Experts of a small language model: 128 SwiGLU neurons an expert, a variant of SOAP for the experts.
Below are experts of layer 5 (counted from 0) of a mixture-of-experts language model. Rows are named router (the router's row for the expert), gate (a neuron's input weights, with its number), up (a neuron's input weights, with its number), down (a neuron's output weights, with its number) and show model dimensions 384-511. Each number is 500 + 50 x the weight over its row's rms, rounded and kept within 0 to 999. Numbers have three digits each.
After each expert's rows: "comes after" lists some tokens at least twice as common just before its tokens as in all text; "raises" lists some tokens whose logits its average output raises strongly, later layers aside. This comes from a sample of Wikipedia text that the model never trained on. Tokens count by the router's weight.

# expert 2
router:424483481463400455514505424555547488529545478427555525397415416579582467557491486469575517540495519431552527531448540482446522628341542534616483498484506539415565470510512501554469490558483482480519556464545527514484432542521376593568489529491570509458464423526498456546488488506514494472534556574459530463482484446570486554558509417553450478479474636551515548577581506462466620586484
gate0:509472515478527544571587582468605568451475464498536488504568406527500435494444403477452510536463493491469520462529551509484465560428584430453564539439440476456472498473503548524481488493445439536545451468473501513450461609529436545545388522476462545507533524434566541442479507519487502525501468401433446481640506485529491510557548436546468451502565484506527505535548449580529523502494
up0:488497529475438510553516611496519463528504493568498468441483402483481539535524490581387481436470404456409518484506454429494398567378536479480527546470519496435533517520519574559458533440423506569592453474478556555493483532472530492477397453565491453444446474460657490491503438444552524535507430467468414557441475549523447422492473493544498527415466446499556471598577397521472480587527
down0:535442474462568469493465453467467510469527334516481518525467487490441502503464632487483462484488485553610541449552524412482474552470447526433557471542521520413494456460475499494497451525533536417550462494500572491450556447368540463451575436507529507528512477594432603521553452591585472575611534487441492484472576484496552592480516455574452500499447406503525567531572531562485472390545
gate1:488430525459471517530457528437531490491495518598473426430528374491460490412574492488618489472522506601510546537549464496510486461524523508480511452427488533407539452487475440510498560550529455447557505504444479414600571600469443501598590523486551444500369471558477463497511491498503552450552499472509457409512545518509505488480477516454526489482461542591517513568524529533531590493465
up1:500455556435520516504451467408494498542505451577500410448449360564528488455528524437614514412489498528535545573506513501488537516522461550487460469436491507439577481473497461483543529533591445448570456504479481436582514571463428509558574544511612458543444459516463463458454459505431476431532544482575460428476518495450527483574469462514463454482476529574550497568488507531514682488505
down1:466416652561576516548515507458428505469503498478406427500489488397514432499519603619487461527462480497503523408485527463515444535562587370569552401428559416488535506447523481413461587577536563555463422529519434561482450562481534532515442462536532513417498499516506514424589538507501513458512522484498495397488478411481493603427524492559497516461490507530417564558573548514548513489532
comes after: "=", "\n\n", " =", " de", "o", "a"
raises: "=", ".", "Ed", "E", "K", "\n"

# expert 34
router:506545540499440452571546501527474441545528465572462434465537572582518460487519431563547505452517478493534453536466460543567502442406531459510543474391585536430482544480467452471456453556491543619437540418540513470532517521462505533556553559400520436444389504495508510513520469533495478456501503502496500484428415452585429505491444554495392590552499483523488554477496494470451592561503
gate0:554492525559490560435505469612512482545560479576617492495434485559499539516527501522549507455614465509485487486417499466381529498413497429493482489454516430484432507539440505497439406467468504501573445427596535587494517414557564487456504529580414549517432455511563608482499507462503512461522522542480461560462441499482516471475475576474490440581462512415520504518549495507540519567500
up0:427480515542525419534528408548516506493494509492545470513504460425449421524507436464493459501462512548511477452531532389527401499495487447477412541473523470439473474511498476493531574538429491511511551426574520440441405487363596472509530414503483505504537443577534506473485514577517578506525499474488524627490580473478497397502485495483472445468421392557448377546546445559571552463512
down0:388548491483479521456492436528477456532466467487535515470498489543505413507441433539544457478486509540479466557517441463522447390464532462398477521467470509504492517569425408528538507549545533503483470459507573440527485519515408505592560458427500505529455590474503432396562588631414505526471431470430521557407452505452615475420557497499496500532571560451517469516439531552516542593495
gate1:552461540398500501422558593482424537533503507532424462513503457510494521414508596524491535570475470502456433481465554483519493478475562510536558520516512440519450564474508591489505519612509511651511591393596552475423444497550555374576511454566550500443512461468537533555473508612439554580495490539449502464560495464476451464475412559403582469588470516448518550522437500475478496568490
up1:411457459549550527556446484527569463523497575591517559493516542568479538548479570467486485490514495531555476478579544443437533566561436525480511501599496406535484484492470451535440482482532463409478425568550495526474561491513468543509474522521468481483542558525545421506522562419484497458544523452515454478446495513542498506461588480447536437528452462382513489489468452518504520403463
down1:610515402506583434547496422489493455553527466616469479506508458545505367534499456501459464523532488509536592473496516457484507544400541512452575485425530573479522536493456519431490602417592543607525474507562358523519495547547504503481466566435423466474518471444466534574607487590508546499498483400438490528490523698443424449534547639571527503485544546487523506470521435459526474555414
comes after: " |", "–", "=", "|", ";", " a"
raises: ",", " and", " in", " or", " of"

# expert 56
router:540506554492504466560490451604507519538499491500505508461515509512514490470531519584496533488558492572516418467439518522464500448479557439526502423499615543397460508506422469509498449466535437587453484496464530506529453586522553590470546522449551493538408409430619524448509470540524551521530556433512518491548479581507456523567449577526407508465493554610438513452443447482495491592508
gate0:591612454536516519517625500449493498453453489455623502519476540462510500499505524548516385417521499529435422467498554485540491426488487552504475555476499465502519483507517549551599477456466572551450501540474423517581514487497422470539536406572551529584378503524522520497631523477548536515531549387461531557459468604453463516406484518579441617529442536476442501475449512594563519401457
up0:415470467492430514487535529492484428468499481437583487513583442530564472476545479527462475512501476486478522520501445505477474577564516438501492596509473384548455519552509429478498529407560542422510476432528454436444544463540451514448488528547554531390533512472488563463450460536468590473532427501494609537479488535488466493549474459574536491580516483472505536470559500564416391489425
down0:473515407469491559464492394419500403562451502533448516476494563580438493468523540538484426450496481453523486535510455506431491577456503543509464507555425521460491544488462452515560527437504440538559560460468490492646512586524467519606452523580582489522485517505497452450529427589527569514433464490449526469538436503500400537526476435493505541576455481529511535559455360506598492458523
gate1:426546517409490531529425493525569500441490453482430522522518572488438494471543440486489586439451477482546517507426483496585528499523504421488467427565517509502518503544478512521438418577502418505520465487510538481580484456529497478533501469474515484534444536410497539474487550560557596517473443476519395557466570464551466498538473526531464514497475453544473467503483521489422580597500
up1:540398503529551469499456490505565448487535545490460538484501479557521506589521526504464478515503530508527495585478478483467506448642511534544451500489565592530505494418428499548515499483459514488469428463476487500523557532510425472519509527449550518599508577559535512468499548568483498370455521500520549510558574568463464540529531425561504459476432521554504509569385570483535460487435
down1:432472466537532469492515487504490481491412492428430519411524494494498517519543539454526516458510489451440505440573451473612562543461488512523517560530522503523604507456549436556480493538572553509507492460565470480444541488523445442531400516429529441513587468478509452420572466521442512585483433459533552542464493493504547523511525551514525481484459523460557492638439429551543517475499
comes after: "-", "\n", " (", "\n\n", " a", ":"
raises: ",", " and", " in"

# expert 48
router:479436479464447479535504463527413544594511522493497537448536507630500507451529424459541503448503542485542471536509415550558590493486533521580524518549469514467498601448534541544513428456462465637479500391518493493534493577479504563551578449488565524463429546559524443387461436515544461453504531540507541495473399562488489565509440421448479575549469569523500550555465463400487492570543
gate0:471423542548393496408439476498466506609469423446458423569525484597477456448452547479534434450473514524424420545486369561593423481523498464556509469513490568447519535559541419531531490487459512516545507450488489510528512493558549532439530532500536488486494478483506475504533483446521532476531468520505413516426439508512484441540439499522463476444515491486500580479446473519532515520589
up0:505469457506682488378456555502535488473488549501539562518555462554505516548600554481423485424446442546421444349498618487531538500467517555482422607464520498538494421412497466490476607594492495493527464457479548473507525473415428420383508451485444477514467550508502467526492471493511492562491420472528484506487601555515512628447548483605471538444502522426597466535494486530527529477444
down0:558518499562534448524494500528499508618536534546526518556504619512467452486444420517500526467588509419506427485570543526611514537451509532570535543378523573489508479393491501568565523508504504464550424539401582545460500481525420411509554479535513479516422567462368549536564472419468520513472476519562551476516488460581420496450576505483558462480548532509509510486504517511493586551519
gate1:436430508636441534523528540497544465478565494543449533451524507582485434440512423565493495435513508508493552557532604565534449620466464468506523493503533403466444477531537574499528465531545532483465467462478525566505525479496481591478472397424448475573493555505449470526482442566545475513479524503518527493508499411496536539463524541525466536473438552511500557557559501511517440546503
up1:459426465563498461540573526572468529522519497533423521484513507550489452447414534583489506445558563411493473473535487479500459579467474566496533478462570486516488464495521565497565495489529423433508507464473493505503538585528451485431525534432457537614485489525491509614435473462561492597470494463502507491538541467449501534463506531482429604455476479464485582503550513482498522539558
down1:462489562578564485438448533473528481448394422563488552519440515628513550400521460485540596427445487552466554512516462478500514545527547537472505437532550517556513528505518518405559563444507560528429432492497550563587481590486426506433467457478516435505512431616517486493471492540513614454409539528389520474533483463522555468575441585554519415537535389431472549498515510591538502537486
comes after: ".", "=", " =", ")", "\"", "i"
raises: "=", "In", "The", "He", "As", "A"

# expert 52
router:507541499510518487459490449516515575521489433505490450486450503550501498483502444521492467529468516479504444537515512527474551581431528501490583507482463434531500447630380487540545437519345453488516501435515537480551503583470480545519422484575531484566499429414471530541466364507570436509622531516428477480445503480556507607417547507509502598517420538538482536494479485389517440545502
gate0:560443562562481542445500527541484497516509514511470443551503608530462517538456473402469517657501508380547539541449462450524546552469564499510470530499490477480526492542464580570587567535443457472472537471380418419462510558551360483514555560520489479436616489438470527569521364497457511500586519440538500432400511436527483458501497491529410532472503494544506492543551467464486498490605
up0:443544438433537410518511491468532512460546490464504553458442428457501485462543538578494522384465510565525513432539549496452440518452460476538484446474507573484444488477542425408483472492581574500548498511620561609602516486489598531508430452534511516525427504547583541415486591542493508499406546579482497569612489497481522504464509470479558453532512491428542546487435563510481495532459
down0:458394551577511531488427495476503443430393602489475537425462513477585477451491505570566521424557490506560547529499481483457507535440434458523523432463478550518518520501535527501541509490538461555408496439452399458447457475428516507502504537555554485562495453395550447485426513438434528471504458476565464476410569586522444412493466413566511443511437540431505519467465463429474510545597
gate1:491542398488635475441538552473487463551535467353414459485454435581587566536598483480484511613551529496421494509441574495566507450517597405438534446464511425514507477534538530504421447483399451551422543538500454485490496466391448529476494495480546548456516404515571535504544515525434525491439523525532449384519422589494494611443492556491486569388495597516459551530464512466557469415492
up1:494528451416606504510493610518561428522550470492395436495478483606571566603576519460523530555558436561463393413458501512470524420525610430382531457522562429447521470568587539503485454444448483480474512562590521549579470504422451407455539541554474475469571384545574592505468443504462547426510531574548542489490440531421495568544513471534463541391462521506537564519475531489452500390477
down1:527551437482448526502422516381536604450480459510553535461403489456440433617566588536481447504500481547499519523503499496607506411529387498492441461543512517457474510494586448439514619453538463570472500554416586448444597543534481472518472498548631565557567485518527440489417562415563475544387587486485531445524448562547585520526455483584435513549534604515500448561523486552449610555495
comes after: "\n", "-", "|", "\n ", " Preceded", " Succeeded"
raises: "-", " Source", "−", "|"

# expert 47
router:415585482420479458504516398562625469512572599447502493438485566531571564482553485486461422438495480498481480428555452596565465488504464581563490519516469555410487511471500476536538521586488523587496571413487527566556358475553515531473447429565588501526465389504541515553487422520604443414447523502439541521478439542509540505522459464547465531592504518550519441537522519450475467464444
gate0:504564539535479508498596562471513438536444485467504488451492471609552592445465481531442405488517418514561538495418510582477492597487560557508443575491403560488500518507456463461425565351556576537538566452520499409534642577503425485518455471590512405471480426458541534513536502539524500501551514544479507520460556445452463494479492443521480389515492490493393479509508427538470411584484
up0:387464508511526506453462387570460530437497439616491501522484543409355381529459494513526523503514597460481504524518578462536483460483468478508602517532668458551497529521516482507490486503448352503501513527561433577469488424474459591456514531355476604390513590536457456432545541486487466409490450463491536503518558589489479569449611535431494449436513491511444545437413571526454565554525
down0:524505479494531581505578415520484491505451508434458448583563493486486513475493527495528475477461478546474522470507526479487463448520417494469410488606483466602504525567440492507501443465532508543533516479487488586522427452512477559537521520491359631525506529441528551537487480512468439568526527361513552589561516452478597470518474492475546510577475461510555521543455460542513384527558
gate1:517449535476465406574429542530525581444515524515479508573496400470528482500490496388460369561470516652524569620492476488377483573448533536512457457503546569461569429495527487551447473536524559557506514454532528573533451411499537485468480482481507579504522526546541480582512461530473518555429471462488590540549442485538466551481515456596485429551483529564511529456474544422418486467472
up1:543497583587411605462510560435470484567397386476466443469498485414481505503523556545549460502500465498456472469479519467542473497481429448412490568475347411469485478459454396509569417448631466427435555476426498545544462575440518483404489534527547554528464470442384570455507457501452477532456458400422441483418421511546426578484490526584513519357487490446516451535510513536476580532559
down1:469419501548487478504452525488505466606502582488497568445447446542536514470655479500563502434522525554548484561506537489504507568471534488604446510465517483535553512474526513460518479518373463485439502490447462495513516470502596464464433395497500527552499334542551538472506628608496543445527479658578566504528431556466518482502432383423462431577531537430363510381466501535558493495519
comes after: ".", ":", "a", " John", " that", "\""
raises: "s", "B", "mo"

# expert 5
router:494500551411501514503559514572545496546480561538556503477588548573481509487476481428578544568372534507497513444536491547542474509455434501510525570508546542409421573479478548504554471441515570501493573479510513517604467569377444502596593517481505461494438464429579491464458465540582464377536505533483532528520533536496453568490395435569428603442514528502532424510509461416444447498550
gate0:503514578494458511465535458493472549541564442460531467503460511431594481473517576447578459484491503523477477547485413606480462472438632610503447488536514476479540545484547599400440440420395469447498503436583485531563466373446507490493520406526544545496562485443462532475462493434486551501527420507523465608566500487427538482487541484491494503546490442452386510499530450513478422492560
up0:457495480521474447543534495518492487423479486472527457527456436582509478466483489480531467590477516435477517526436529496482532529587498406517461482486410465530449507568541536603510478590441481509594506486440478552389537581619425513564453539457488481407484464387600516492528495463577591568507484514527567440554523580530479584526483530555614525536479569517538550502471483563485545531526
down0:514439478514405476483508555573504589533477653596387505587522518499505520538452478472479458438564600462343528482457474564496537474455566518549474457469515496547540565417470416564496509516450471532505601490462516462460547497570546533490557536499514499532430444504558547531396484491472438464507453500516566491460541588546465408502455447453593491452469497540566403561485573538583431508477
gate1:384547476477503501503506535468520477461460623519532519507502512431561454430443487467533461547432441551465473453551519592504469435552459473476510485508421604426553465482505479446485509476456550583481572541481568484480525496496470540516487495499428480387458390489567556484503489547530508474533566455431539499541567572466430557485461482559476509344443509493471514517489635481418526507500
up1:507420435495503466495511467506539508554549432482479501470379465433555485530488508515512520478440466504543538423512490412586457535480493454549469499558477497483527559483581548469533586546515565536441437587511554556555445442534516517500510442460461427460491491444585536467495499561446472417536470507444563650600511579568530466519470578550530433557484526521558527506586599499493397470544
down1:506445472551514484484486505537614530511462434540516538453655419450548472508508483526551532567526525539441487468482500463384604491488596582534527565490513454576464426577435528535543502474509479466427473519553504466533519393542488475512442533499546490472483477512458589528463495577570573498557404513594507456447420524562475534506549492536505506513432446509480504507496413410540414554408
comes after: ",", " was", " is", " are", " were", " as"
raises: " in", ",", " to", "\n", " a", " the"

# expert 4
router:433482533506560548478530529501481546534510566435510565383520557496511572494517553452495548533510556493492490529569427470426480510487534530584526538488468443528494432571539451544447470467405574528499577492472546559558429528483380549507519427511526445486498430508549522529542509586585456419523498488384524403478346538547382568412450505518503535521499529512554538442609431426527433482531
gate0:467419490467470472511509521493429496497527498500522519519489479456503534486445536422438529437509526402446535463596446485465539442588545557511575567437487404492451413503497603526403458484428585469472505520581479493524494472503473537560513524453516425547411531503575558428611513477489440467544595433396491545399377501493494465418503487446534494459595408422526506450495415503389497392561
up0:566470559489512524571469555530467518566547481556496571501429463587534464504546484452505433542440498461456433514469447483501636534426474470438579506498507475473384433524573498543551494433505540443446540476491455439500445506447573489459453559522495573534483403487472529431509481554509538469511562447406485624468462486487434470567542537541551478521507503534516477458585531489489560464540
down0:411479519402604494536545596532403482493522526522417453491532593552428502491438421412495439483381527448514494453488470465461493505484437545449491457515477489426537435520427596520478531469490471530466588583477523504438569529532495490571478514543498437426588484559571523532401463428534511491530486518504506564501516564440514455574455503442464497448433621534542556516493455536546533406346
gate1:542373491589428526436510542511487485490529458582427400488476529596544543588490520414463484622432483507539534580518498555477518508544521435449553510503507495449414554548597468426488514470490467490479390506573433539431496572496478458432381495532521456535455437456454495481547509544580461503388520545513506577554487547424486514465454452505487595512562469537522512411465535442434474535503
up1:445479570441615469431522473478471477479448491488515520537471572449440488430543590440495420465510507522463419459430531482515605565523467569496439501484565538523522427433370508567509463499448557445465423435419512491472456440526449582558545512400485474478544525536518505535513486458464520520530416447532494443540523496503423486591545493467554467537407529491489503478520507572528593466457
down1:505419495420533464478531543502491385474399513524559547438519467445521505529541466480504586506456490445504479532472492538544545512504472503438537472576493489448521484503524441444543476509581459545508494584564543466483482391498461539507449453541537434463509529482505552610500504479504432432509522515527568502506475549482564445527447470453476511556432583591505470412467489461494477427387
comes after: ",", "s", " on", "ed", "d", " well"
raises: " the", " a", " their", " an", " acc"

# expert 18
router:433452580435476455548434528560527548523514519520548497425562649459476447467551536476498436410470551463510495495429425496490505469554436536508533495540530540498467536520439510628539455500442508436379506486529474512544461486499448557557558474539536468491466440458499528492470462494601448438465503476448482541469528486480476493462505442595529531542507625562449504541523574450449519477576
gate0:476472492435535604490510510604501485460554586517454476455498552460526544480498513580441486517480479495480519540452537543480513574562494541538509419513503511522553439521529446550409416451511584466461481517562547511514478462567400567417568456545427412487467483581525420427571540537571515565543597490504475520511556485514537468466477485450499521443450550507438411498465604478452506483523
up0:495521512460533488563405520515498510481457544552542438493511510539458490518436537559558542534529454543515457501497490537571610470584489490481456448354547493538525515485454461514496480438429518493564427488489513587470539439573460485476598505459477498479532629530502431519437411517533562390544504539477518483448521489587509567480576467486491567514485531407539510463459587492493472601451
down0:462440502434441627498539499444466431509541483466470530494530455421575478475501517514471526534601592494466524492435488517566493506548503484526617523459488584506449454580578484408515639455447499509483485477576431414488472546530582537521576459493428498428519483490468426481541496563551482564489543421554548676507557538478521532524438472519478509430489530443514488565588506565486566542425
gate1:502504494485459554495454545611501490483501489502617484472593514440499566540482508455507476504461514463499496572453506519512499511531531532604526559419453493535548527501403520485500497518548527540483412504406423458475417593464380488617486484526518399570516443498503536458478513533466556518555516517513505467534531496415479520472470521457501568453447463469519428462505561479438564499573
up1:539519397521463512522444579529564471518533536501553491431498475480461536485502512534490408461536462487394478502510569505500457433479504487508460461372593534483456559477465468497467489479589460457452435598458566420495541575425531499454469544565500373531538491498519454521416399546538564420513510479458451502482510506574409554518534545450477505345533482465376476521548598545536478582455
down1:448483555381455512450489537510497427486465496526484525525495493550409472465478528468446490509482402505465430500414497579523541447483549532495523515469558497531456555477492503507445499556546472483465587533540607422465387434606553576575555476609470494485558390422551499665530512455542509387500499460480479425585529569516496576491465473546555415502514479421499549455537470522457562557553
comes after: ".", "\n\n", "s", "=", ")", "\""
raises: "\n\n", " He", " In", "\n", " It", " The"

# expert 13
router:497527525507409552519549465522536538563506554529532491450500495494523484484610494541502490454399525426513470511556487518574491549399544466530639550499526465510472626432420487585487475519433508481396494444470535533495416513493493513523513511476530553420419513484530529476536496489591484441469429508497562499488492488533496605495455476509475477507500500575476482512485559521544538583620
gate0:530507557477515488544545500484361467555459486448511569343516444654525547474529540582451456463409521494542462476510474503586414470448466528511488564545455462541516436515489460494426533434541529504436476426499506484431527579614449459543437425564475526464537511476470535502518459597561568597494420549451515448508456433480530543514500423567513404406545559501570468577530413475553456598518
up0:460531524560634523497451462470563509592442500461428521599548474479442443459501423515558545509544545495461416463487572454429503472437377407494550543497450499449480473452406530589521505519482469498602472548548521544582466496612499486506535602451492519486581450459523438469490477478420465477525496515615416405495541454486544536554533505473474479492441410645534435429543381468540412424386
down0:475511470633541499464412521545459396517585522467516509498510503446510575452503510476407536513458494453545498365502515492456561430598453509634446490595526454524438409412516583522489597508488460503539479493465427537596457552482454540508535522468490542451550559450615503499431479539488442505453493540526542549498429530546486511584501518453525435538470519598492542391515519519396473461501
gate1:447501497511382528587589507457558515499396466474439486527535557494502474419443535383471505478453510525458480538474415461559584499526467433523502592464502504482447546450473521470516554449493420485517488523507593521546538646516584501611432439481498433535489491523470495502421519558497467474548454463527488468452601503514497564384424506449516486550617561463429586485471463504614549497555
up1:533416389458523515445493457515520509552515493532535407500531487492508414426481479455531529576474467444493523468465490491595451458476534520465473511458534592420524456495500554523401486531508444388541467484436532533505543476516435595403450583512538501402531600529507486421480509496470505539465474501441478393483475579534479530554490524403547509467554514476498587496331545541490538524383
down1:433526546504427462566524559517464576469438469503525445609450513520444382530457517368528546502572460497593538432505467362506453499462481534418520530568455556474523513434556460451421508442463454553562530528495516440537502420475555600506455556597473481509378496518545419488530493547514490586471549623488491525533449440536503560540526456486543510571455503502475565481515479426520509483472
comes after: " of", " for", " to", "s", " in", " one"
raises: " the", " a", " its", " this", " her"

# expert 20
router:510517488502490565536583474450493564560479478525633579433480609473491489482602469454568549504508504487483444554561469510518505515423498547615502471516457554506538444471483438628518448492533567489415536527440522604586476492552500563487556357468561436533496405404486527549422463532559435478454514559420487420447449471610460592509385520455378542518485487481471534431511521442501536505454
gate0:520503557551447490526541468500422481536501458521477553487445523521549560560420534483464554474510542479534445468450497514671472432550542481543499520482504514533498474597485482534518475468579454413516407531552555572528433530496455514516521443480516392578566543465492571470536497524526530470458494571426619442490522507543466529549473566517467493429510564496544528486533530486484550512510
up0:465461503499427603464488455485405423467535444499490489476525508502558462527492550494466536487474588465541492494549480523601438437514512513590548559437460460517529530455500485512464530601482499546429449442508458555519570448506415536501426496487485445538513555537491430510483516466507411555408467534469616446541505437607472524500499515524502469487510558489460412476468514465546500541466
down0:523541563516414465501591530493598545351554527491575462474445484493566468476585484468505565471465472538637544546447479519450416483456546514489431617412602464559537495503513513540443545490511532468522481537547439547483530539523567505467485550529481506456400553484450520527552484618470580468630468524580572581468482441516462530483483567494507448438435488520552426503596443493478514493504
gate1:433528422518486527512462499487477516527476466570520514535516504475582502397529427466497502502511615583549570673505512443522568490469510425598475576429516459508532490549560451536520493512489521502488550557577544501474418539491475478454530482483504464502522436487432570523498396521518528548431474443475473420463486468519473486428455416519536505549469532492517493483441466565561539534536
up1:395510468511558553510548547522467560529462432537473489490560527463601547394602485477482444497413481591552554536557497389563545518473413442527523560428548443485491447464449468463556509480549488504506433567620472492467439491484476504461525421500554500499564506445447537620486465561479553543494474470552426405473542513480497502478493470470499512467478526531540446441423533567571529450413
down1:535582499555465543529545507422579408462512547480379549566515520567437533491524444496474481531415513452502478550528465518513454498437510511542481562509468575544539535580504508534446556580583481566574493496543504450500601567529431484532542448503548525502555517480510544474505561554482467526558475537565622531509416544411582545508442492547523515408555456510484468441496469502458512536524
comes after: " in", " In", "In", " on", " May", " March"
raises: ",", ".", "\n", ")", " or"

# expert 50
router:462430538489482522509542451526449548544541483503530569447518524619494458472535414436503562468452517490517406520563460490496633473463479514558469553562460472461535564504499556570513442453461526513474511400493547554541456531496489500512567422511531473434351547579533525416483463564541500431495530519479592521487524515499486548474529443479492574552411514523495545545490458360503468550468
gate0:491508555466373618522472482458475548551496431507434436480468534506456493479386602523438467476460487479559460540575510522497519459483569498523548577470435534485473629534530512511445470415435533408543484531412527599589482461492540457553470426489396478584479468557370388491552476501489471503485479495427521527462467529474536541561533499523342554495491454551537396423543432494612497380550
up0:422490454608577537512500429512491555496493533461475480480470536434445469477588441486540594457514458545512371510447461510544484439525515525490525433565447430588519387561533469464483476537512537594467543449549387433524464516462491504571537467521568578429467506432547558540547456459488493482421439457505439434522493454474474522490464554533551507508451547550536511492538458499540492457517
down0:455555461393541519432509489422526452513578455396457483512550471486570558514458459517595490502541495441506429471456548569420551444553516541472497440391529533499512414433552610427563486490596479471496526613512513451489448495444519484464369475510449524472511497476593477538512508492418485573505512447488508544501520531452509534542447533444498417557505421517536543457398528560489508561509
gate1:532455456597485411500446499528459585661516507560512476552481557478504534440519482511542513533470449480539503570502465520457469586526513518530480565578546606429548558476547479476516534534516485544536547421537423458436416466441500591484541504474553506591482388506472445501466430485475538455577555594475581475455557639558436501587525496494466511528645458429445532498488448489461584575478
up1:510449439496553435456439507471480507581487497524502463518480603577527498456480500551489539490502553499528491465600503512490530469469493424498517470507529588425443610472472509486555601467503500542472482467544470423483463430531526569457484508451487406464518377499432419442471490445516482503588549498509557416399545576574388450523528445495507515571545557411461542477543586507532526561472
down1:520574429474491467473537536437475562554391523559484523484424567525574498461502540571496579486631538516637497502427480466517567500512621539575583474479433410501467543546482454470432492458449492522512501516453436447477460477596391548420390517478420395412516573493450561565370411455490458509462429462520491546432372456569513523623542550533502512641494501492543526541512518540531540535496
comes after: ".", "=", " |", ")", " =", "|"
raises: "In", "As", "D", "At", "F", "H"

# expert 58
router:504492481474430601566531498552581531433529457487573493444455564488494595532520398468583407504525553510441425515524473461547588539530472483516525510548558446479522511518460417507489513449577537534490509492527525547546408526525480578622499504536670539446413416411474548446520439477572466446486535551529516451440432446507538550503469480459482537545488500564498434502531409483565518525551
gate0:424526582545486512510521527452550494414454535445472514500421491513534422505440564603557525462519478497521455474429490416550498595518572546459501537419557492437555442470492405576541475514488516414497477478536444590520460532465428495517493436557462558631510494461476478508531510524548518580406539509557567451440437527492486527466467481479502500565465506566567467415541576421521506521504
up0:571512562514532547515423543558569431549586548390465540515468501499456470470528486483452497513453533510447554510503525469543527545537579518538510596513522466498560569412514463507479567525479528464492475540482519594556565492554487591520482585421523413437528614538559496484435538444515499467543477519493467526611505460505498479609555405548536563533514529470533450452510520516564562494484
down0:494501480586531524508464436579402488476584469506491527481495474519489449390511525535550523566443460571456520448529521489498513478566511408498461546523495489516457487468456569525497566582453538557431479508469408516548497460386547483527513557492460493534553434542399513506430548501453520490445593487466438509483470617521576604534543447491499517480497476543504638531501516639446534499506
gate1:383525490555546512502550511547483452499486463373453542452521473574487362425494566470479531503469544533568479441546525618487508474471578474524471446451487469493434500510517490511563497589557480539421494466533445570488510499498459595498445607610503569506530519462516485399508444540443509470551415491487485468455506431514424500461499492589572531592548478510416576504453596524485482584496
up1:610498517393523519481439539421504574537472530553476462501444518501511484527449467501511512550515474510475564555557521482542480519481462615480496461510498493464588529485494481394457448386458430470579459555548534520468549421556470427462501369412446454490551464487502552506459490477556508554407522438568548498571431522550549538495537537440345467429529493439561453546521420553517501445479
down1:420523517437481558515571524433532395549441489273491518546509510465513566491430500513440429560431568540535486578621461471434509509402460463515443470435516494606419516509539502535455396504379468521445603558473484574556602593522491475545440496466550563573495593432453523575518515457489491550563553519511491430467526565421530559466563404449465581470477453505446463482533517504463423462524
comes after: "  ", ")", " 0", "%", "0", "\""
raises: "\n", "  ", "\n\n"

# expert 54
router:530438451517522494466471515599511539590439512539594472468482500534589488519538474471496566477335507544480402440527523510569553528556468536526535525467544549465524468483477409525474463580464555508457556416523499602573381520570492464558568488519523504534490461498484530450521492481584502384514528460461552434467418558605524473437496480487489536551459485547452432484519440411456585568537
gate0:517462513583513531406442445357523489533530393600478566571541455544532480512474514525494533456495470466552482479511502502577491444439427464580523511440447480532422556457455494480462438465506490519510488515554510474418479501486494438535523475471534475477376490468433502335522464457609427471487424592469451531494555512540474520507530551555529397531601500527628461532438515516410461479556
up0:522581579476514548548528512503559557408487538472370543518491477562448473484391497462465430550462438499535474508477498488611595618523505492554503489517524521541528502522487510435478522494446539491616452470515611487462495559495558570431529552580459528469480447550370521507498466491543449474481592521517496403449530495486545573520454453451555506425502450488555397508537510586492493464418
down0:487506424495497482522576447486501427443494544521468492526486523449473368485552452620505435463520537501501548509497593504457480439587421441526530405432521456429523517470624476490462508423511478509509574575490501495402441472409547585537568527526601418574531492522528538541406405440601485568460485374361481500524514420532547576527430585527528503586497459470453494556493502469463424564450
gate1:438530479448504481473405442604507466503523437463509392501526425597457559517540532472419519393585494380488440438429607426508500419482489590528487590533475517547458471602527465528484583531480538518546533496410383487408497398564545420496521467475539539540514498416576540529461474496565509403455468592478625546509526544531492520442487459584477449523492507458496455526432539485477471539494
up1:461471499496532431512492478467512532516525463491450633471546509369530478518583487494498542556514485502407472518492506526498469333512493471535572491404528472478482471543469488402475464459538550545506540447544482489548569554513479524520382573521467534514507530476583490469495507424485422584519540513551528435584460443539522479599540500517468518478481470503504473548386535532497495587532
down1:478483513440540527550540427462463472508444430479553409647422477383464480506533464607524611486507499478515516527509448522425499491467569511475528472479454580533486496439478555524521452511398560586473490546572497500493473527537510475410500413585473476514477470528412458569425474527530478497473422449430451481468515518437479477494401475510513501518492473560516578483383474538471485438545
comes after: "–", " |", ",", " in", " (", " 18"
raises: "/", ",", "–", " to", ")", ":"